Weights of a small mixture-of-experts language model, trained from scratch on English Wikipedia: vocabulary 32000.
Below are experts of layer 7 (counted from 0) of a mixture-of-experts language model. Rows are named router (the router's row for the expert), down (a neuron's output weights, with its number) and show model dimensions 120-159. Each number is 128 + 32 x the weight over its row's rms, rounded and kept within 0 to 255. Numbers have three digits each.
After each expert's rows: a language model's description of what the expert responds to. This comes from a sample of Wikipedia text that the model never trained on.

# expert 15
router:137165110185092085162158156121118143151183154102128191083168167088141095148136105156125161141154109127138102093079157112
down0:203195114126145141118109121181151145048125107116158135154115143129160090143135116116132089064079157140092124149164122132
down1:122123104139124109124095125130072168094089096130059157114063130092129114140132170080165171143162056133116170133087121125
down2:089099181153094123135109162167142130139190155144120117105160049104126114106083121154128146116163119109107111103107174123
down3:115123120138131184083171177107152107056098121105160146150163118142187110055152138133190089148102108059139108134147131123
down4:167138155148171152128162174104170093141129113152105113129125113160087194151159060138135101109168127194108112088137097129
down5:115101089088168156149150120135089152092138078193133115139106138184167135076147098110129137153136149094113150074106192096
down6:148110107138139142123161134169094162143142086144119090122125132064138156168115155076119144124112135158081152087136101157
down7:196103086146143178095157069118120072123129080135103146161092095081144141171148119110150121152116127111070124105111146079
down8:177142114065201142147118142088122041116077099164105142119173130122151123116164143068111180179168062069146108081162186044
down9:133188113109138114155142141092107166123167095064067088079125128142175149203132153134098158170180101126149076139183085091
down10:126056105182092120154190132147112125113103105131127119102124103088178110086112072067122117130112169146124125112169130143
down11:151083109116135146101071154132152127114096059163138059174158111101136081110106079105198156151128113128138177106160128137
down12:188137133079146146120205128146158094133149129116112125181151150135100116096099109180182116160106172134077130110158121139
down13:102156126119108061132143127151130077141154090155082127099170108137129085131099148100129183097161122079077101121101075144
down14:173135136138121149143138057158160099122118113162140175086089102157211084116142103103122092159186072120074106158156177059
down15:155105169116160140062148097142066108089139148093105125109064106152162126153168107133134152128096210125122151135132145129
down16:165134205135149110119142211175125119095106064148152138106124098142104068086153115114155137121097119083139158142100139142
down17:059120136089084195116095120100113165050137099117153180085116099142098094121124081137136127109118120100113139138150105163
down18:155186127106176103138147111118170100136082134117164173107145141102116150122054098054133121163115166099054121140073158084
down19:104137109097096082152112074128092103154197102164081077124120150179058157173142143096129196094171137142107153107140152142
down20:114133100110076138151215183077174121149153097133125108187108136191162129189187136112192136098128130152101134135133093149
down21:090167151105070128139158077148120139083132118090188074096144128138088140206179113130136137152104123068114089069163102059
down22:153159146125167141068174106214114176136047046105143128128124158110093190117079136145079160179146186129107118107137085206
down23:122077144129104163103140151094127111104106119125098118158111154166137133093132146103143144088143079084110114138110118133
down24:167161198112116157109111138082165146088055150100182123094144121153132082171143140172216135149113105118077167083086083126
down25:155110126081091084067120142115148111126082179168086150070101139139156187160106164089106067137121136083191127134151153146
down26:133107162131112118153133112177174155161149101153131105127109144122085075121126167147083145098188197134080079118118130140
down27:125099134162104119021134156096099148145158132098142122164098115183147184164166130104145091122048096105107201111181191148
What it handles: Full stops that end sentences, including year-final periods and punctuation like )., ". and ."; also the dots in e.g. and U.S.

# expert 1
router:107136073138088118147166184118141129138176161142086149088139158145133132112140168207135154114140101157150102101073167167
down0:127116126098094123118132065156132096074116174101162151168118090199111122061083142125135126127081136107155099132088177102
down1:165115109151146133111175153096102171120090204122122165149113171113106173147150101119134121169138109147101151121156124119
down2:136167161116100180112097049141100168061172154145134114081139137168165092129113121112151133140184078131174091122133093143
down3:087143152120121127111114161120118145090105117158073164117072126170102100173111143109170098134172144167115137151169130088
down4:134121101090193113148076123124114126194114170118130146092136099099160112123128051148140139092122075104139127175169084098
down5:107158119124059144109098164133148124129146144150123103102125147107125134064109135105117132178171123102157067134129124067
down6:142133166112121158202053109133142096157154121181096073085097096164123148157112132088151135150163107181120140122134113131
down7:142171133149161129114145151121130099137155091134176160148154126151104155105097190056114056133154145182097095087146163121
down8:111180083088074156138132185096113140156121135155116100125110162145115130123175108175071095154142109171101148121124124064
down9:109141143129111171181093123127136112141145102148143135108172123119093144074157138144142090182131141132138099099146118166
down10:091052115116165206125112054087148114080117087143104194114155162134157095163114183113188143102096113132111084173148084123
down11:117119120156109130123117125139157147155054151124094137166126114125089154100158112111108169153149164185100127132152180128
down12:181145128110129119099120160140127114128146134137137158042126101127113104126122179133097056182064086175042131094162142133
down13:099081117103117107139130129106138171174111121168164054117086121192125139093109132154089150141162121139114064107090156167
down14:123131149115141137126104121116098134158114101112132105194148167146149141180159124172167113092149144128153177112153143057
down15:140109095089132143159136218108149133134129112152134107187097164162066177183094145114126169137097146130125163146071124144
down16:160154112124132087214096175131056115107160177131115113177148114089089143111144165133106105102129132084159128159089150139
down17:111125100092120084078100102155143159171109104107091153133156208127132137152150101186173201144148125175104167088160132120
down18:075147202136124145140118169106116129162135095098056122144087115159096149138129133128143192159156082163131105130128172128
down19:135094136106120142158083159114108127064133115160104056145086094108125091087088139105072088057102150114117152199135135133
down20:131205097138082131103134118182134099100114112099108157170063162155167128159101120174111176105160101108118115129169115125
down21:151190091148123110095138129156148127072113148125136163108239128124112137133168141110173179165136138102131133158097140134
down22:167133107133085150191118217135149150089146157074136211116113183098179124061121091134132158155149117102099113153092116117
down23:129208158105161174128130145162097171158104124171084148149142123126102080107145117151173044155122155156098115136081113156
down24:145196083129100157140122129095046158145122136093136207128113111139091131102150121077146142215141112122118092142158076136
down25:154114183156051161173130129114137156109188151134192142145147128121153125148162134117168135123111189149129137116130181115
down26:184174109133084118139129161116147068108146117233167110139118151154159128121145135127112169143098041106133188086145114079
down27:110168135118167106111193125105137105121124118114178131064094083088133130050098093193110146149114115165131140142096157110
What it handles: Opening parentheses and quote marks after names or titles, like (born, (aged, ("Quiet Storm", plus === headers, dashes and table bars.

# expert 3
router:139157088094123130138158156104104116107174153111124159071158177124128100097176110219149170120137107161155090080115136163
down0:074108133113182133082125095101140080106165100089108163129130152116093119108189097120097159111164165129098058117180088182
down1:132133156069105133148183161146153126143147105169122170080164167141122159183128178166131106166099072112088107122067116161
down2:127088087141126125172185076135124168123084104120112145148087058152057123185098169126123148127073117122117106156122111084
down3:190155118123130051079126149120071105090166167116168122115114139163120143075091103141101073144080105136156135111163140129
down4:125131131090132086130129094146152118062170094151114119130110139099145102084157183057135167128227207171119083126149137184
down5:126095171113109130120139084110132106164151156116110120072150210085115181163126178069117156138127154163086071111093103132
down6:095094103168155144138093128135123107044133097169155154159117142081103122190126114087093066114135152102088082138155071121
down7:123077147158108096078167050164108125105121153101152118113072084158159142159077168114089125149148192108197140184095131102
down8:143142145150177177147197112105108151171141127155140123089163144115134122147213149116085162115113114086152145139112149090
down9:147154098095124159108199161132093162127140148163125100137131150187102121095153141115175130116139074148146191096123140131
down10:104100140152145065153130125157106191143112131190149110158092100081110134139141127132141192092131128118174127171109090117
down11:151125151133136129172137083171114108111106134136094127111145130077164146149121147132120091101172134114152151146133109099
down12:162127165076163067108162146158176146109155099076157155134059118175103128133117081120136104145068179159103185166118094143
down13:165162166123127087237139173128106174099166108158105131149136121187138152108097094139161054181138117150123129124140139087
down14:097109124116148132059075119149130147102097070126146141120151154130168102158168148167118084114110101113151134132083144165
down15:103184187145164142120134150150103022113141106140101159190126080181093124166100156114151119102143085171098125128148145163
down16:152123150153137116153139095129121095155139133152090111168152109143132098172061042141127132131108162143045152100139129149
down17:124145108096106140154167109109090132134162118093125109115164172109122108141185181114158155121104101117124129162057151181
down18:129088138144135167119154103149124115136142114109186137113081108162080065154138108158109175149118137158129050123153160098
down19:120161139117185111175138151106148157159137167098111042081138165147137135101118137126124153187101081096117130131117156100
down20:110108187161125149088064120137157123139144074157152126168133149111158091146102114128172092100113138112180122135072169094
down21:191194229117119136102075124166121127162104138129153122134160101068173066105087065136163069174100141095110162079075109057
down22:108136064098044167124134137142166113151115145110118122132101215109105085154130115154175103148107087157074201151147140157
down23:091110169131156191075050161145159090149146126237110148189106103087130144175107116104179146100094095122122163159127081136
down24:181129136070125093202122122164106114154126091126146139113153176130122084149102139130157061110138137138101108151129127162
down25:159098160121148121136056119134130072161073157105180129054146125167069102146116122133109128151075119105069102185158122166
down26:104150078142120160142097110110175066128176173189103155090053154161134112151116132109157123150168161104103105127123126136
down27:122130112143153113075102133138120119196135101110123113134134170124132160130134122101112079179191156160130159117109155130
What it handles: Nouns naming a sport, occupation or field, mostly in career and obituary lists, such as football player, rugby league, composer, art historian.

# expert 2
router:154169105145116098141138171185131084155195148164106174097150164097130156086135138166150154142148096147128083107087174159
down0:142146142103110108181077097088128103140133124118134124153132139180115098073058073109123117119122135169152140171089142179
down1:183101124171081135066126123105106127116113103053174125156155143145186181091131158105106109107189078096098102182124144138
down2:119142143097132203093122171100117188114100153122176115142172118143138088107106072198133161158077098159127062114146086093
down3:143163144095100157112168188222160054083111176120149063198115165125078151151172128164117157150091086107143136126184107091
down4:192089131166129152146107193186133153158158116050101131193135086077150147120168116146159116160092130155140150135209195156
down5:121207122096136167088108175147193149179138116116117079121079162168070044150156136186111180129117118154160140176132093144
down6:117114116138136093194118139139178146104162156110162111110112156130080141136122101137101212124176145114107095060103090140
down7:150135128175090068085124103103124136137184161086114123081101178154154108163106100169157164147114103133087100081123120116
down8:162145208154151107120131136148124154110119119111150147148147093116128124104154102052089059114075120108142127154106123111
down9:173140113078089103113103166115141113079066115119107190149138090157166119108156127133062129187133101096101153119158119118
down10:168118068064129161180145104119132101102183068147171140156162095095120126089112122116138092130128153120132122086159133114
down11:146118160143094117153086112120163117106110141147123111156156118153107135129101153122139060143132144096151086135162146132
down12:105175079140107103163141161113176125126092116141094160144106141120100164141141162156139145169184165065116074110107154152
down13:117108180117204112079137174110175146151151185140119130191163069183105129108157122087039175101156089127159101185116115142
down14:145117140117178079191116116194106150183092101177089114203158118131080181143148089119141143165125199144154103135076115107
down15:187133151146139161094125149115074122131138096110164154108139122123080114110104182107195169163111074147100155156182189124
down16:139154100132075082117064092146143156163180064118111096153098082130085097155121150187088108169172161109136079153104091102
down17:114178125119141074191116132163109112140092115193180124151084161116102112145173114148124122059128145118054168136164133167
down18:127116126127106136122113130119138141145147146125150161050138095150183150093114165106145164062085119050147119134120144184
down19:121185078157111091105129094120148129197180104156088129145055125160134103118181165122153157085126157090151152160110175108
down20:132169115117096146111120109087131141070174123191084079098128188150106117148106090146077139115110191164081139134112110140
down21:165119084151219113094115148166146138099088132099102173142071184158141084102134068119145150111120126121084117132107075116
down22:115165148062097095080089106117131153080154134074158104152088027124130198148179144072103105103088149159084090071135159115
down23:199113090173182142118150099118113164166120135098136104151073140103072149161097153155170185112098138069132116144142145159
down24:126149127091103087148179115118096178076162126160126145142138190087121084099093128117205121164146102124098063173118104108
down25:085109134137105117139115105179153133137134134128158084117156106127070079128141099133110162110218137114148176135095120131
down26:042146039141179086092101095148134107105132157177177090099090147149169145130156135130121146167117142128174107137099101113
down27:112090098194133114145069189148105067143024108150151080158132141100124141177151175116159121102149109119093097109068046154
What it handles: Mostly "to" after nouns or verbs of motion and access (highway to, extension to, getting to), plus being, across, can, cannot.

# expert 28
router:150150113119114104130145163188118074130164176170095171086148169108116131115159094168139160149145085164150086101087162158
down0:133046172152111149147115123151151107156161182135109157115091057103093121117156143094172168143150135192130087181158087141
down1:075197100061167106170104175172092112108059125134158110045125167132109058092131149142129097083140126178088079147041173128
down2:078150123068094119158131128074167136137161086115141089140152033159161069120118153160120127162073138124133088158115178090
down3:146141104150085131097183204119121164063090182151190116129119134138160186180130120120108097114147171149097074178138121144
down4:125136108148107146149133141070093153173159123146114144142103130158158139130131180084111095123135144176164128106194126120
down5:171131145132125115137065120153164168079140115075098084102125125136145208084134105097120116212128105166101193131099152133
down6:111154109195084148086129165127165083144134132150088095153070078141126192172159110133132213143130135096129154110100119133
down7:120169125140071150150101161184175055127167139129143114119108120146123157168136127135138136074053083133123163142102142168
down8:155123124099135093180091183135107140146058140115147102198168129146180125160104141163139139102116160068146116130105091111
down9:152103159089130107136122127098121083114110088158130134127107026071142119130174226151109112077090123175159125112118138114
down10:137136125146109144117121137107079141130132107152130180193161187127109098117164219134105137145133120122058175153092089138
down11:149094147109118194131126097115086120082111154195161085176134085224118131175127160176154148176144101097168151152115149124
down12:148092145155105164146118124155132106151143174157079129139115143153145149109093076094096160098114162115105138044090095100
down13:132060150148143168055130122117167114088167170120107160096148147142104100102187109189154108122120076110180130116158134079
down14:168078081080137102139103164120166124150205119100126107141107103112175183137154115074182121115146177080115095114121193144
down15:078107118090132088166132158126104176161219118056088140101120128097130081144106126080118255132197132121108115121067087123
down16:138136141151105150141087113106129141115150103130118052149156104083156147111133093087137149195149190111071108116118141090
down17:181080135172166094162108092115085149172156094105177072093112094105166154124163091103093146113150128139146099102165096118
down18:151072121143076164125076182177150134144113128130145099150094107029171102091065119115113146137131155178169153162154065149
down19:100061160150108138114125141130154119160121143160138152105148114137173118202142116175117192127140146137146054149112125171
down20:143111099177129170126067099133075151079165215112185181173125154116135120131160114172123109199129159161147110151074111127
down21:133150067091134116135179155161181153094140138103116119116114089101106132107094138152151157163099156143121135175110069091
down22:103120221094133147153113134094147129130137150088126128113130158167068156124116150090107108122174108121159156109090076171
down23:145057168102168087168141030156126107115161142131147173074129163147111175170168090121148120140102121163142175167114117110
down24:156082114170157117125083129147109154168119114131144068119145133118098148063109078118058138127189144108102058121135113122
down25:109132121123092101079146090175078082183185108139183120152104088147109146105061120130118071097109131108136132119108164120
down26:144104213104145135173117072118143118095120148147100112142077155193094103149153064154129175172125159128074047092112137168
down27:100133151131128141147146125123130117150138115173134110122117132190147109149149106127157089116111136079150138121170083117
What it handles: Final pieces of names and foreign words, like Diament-owa, charco-al, Barcelona, plus ISBN, aged, prime marks and non-Latin script bytes.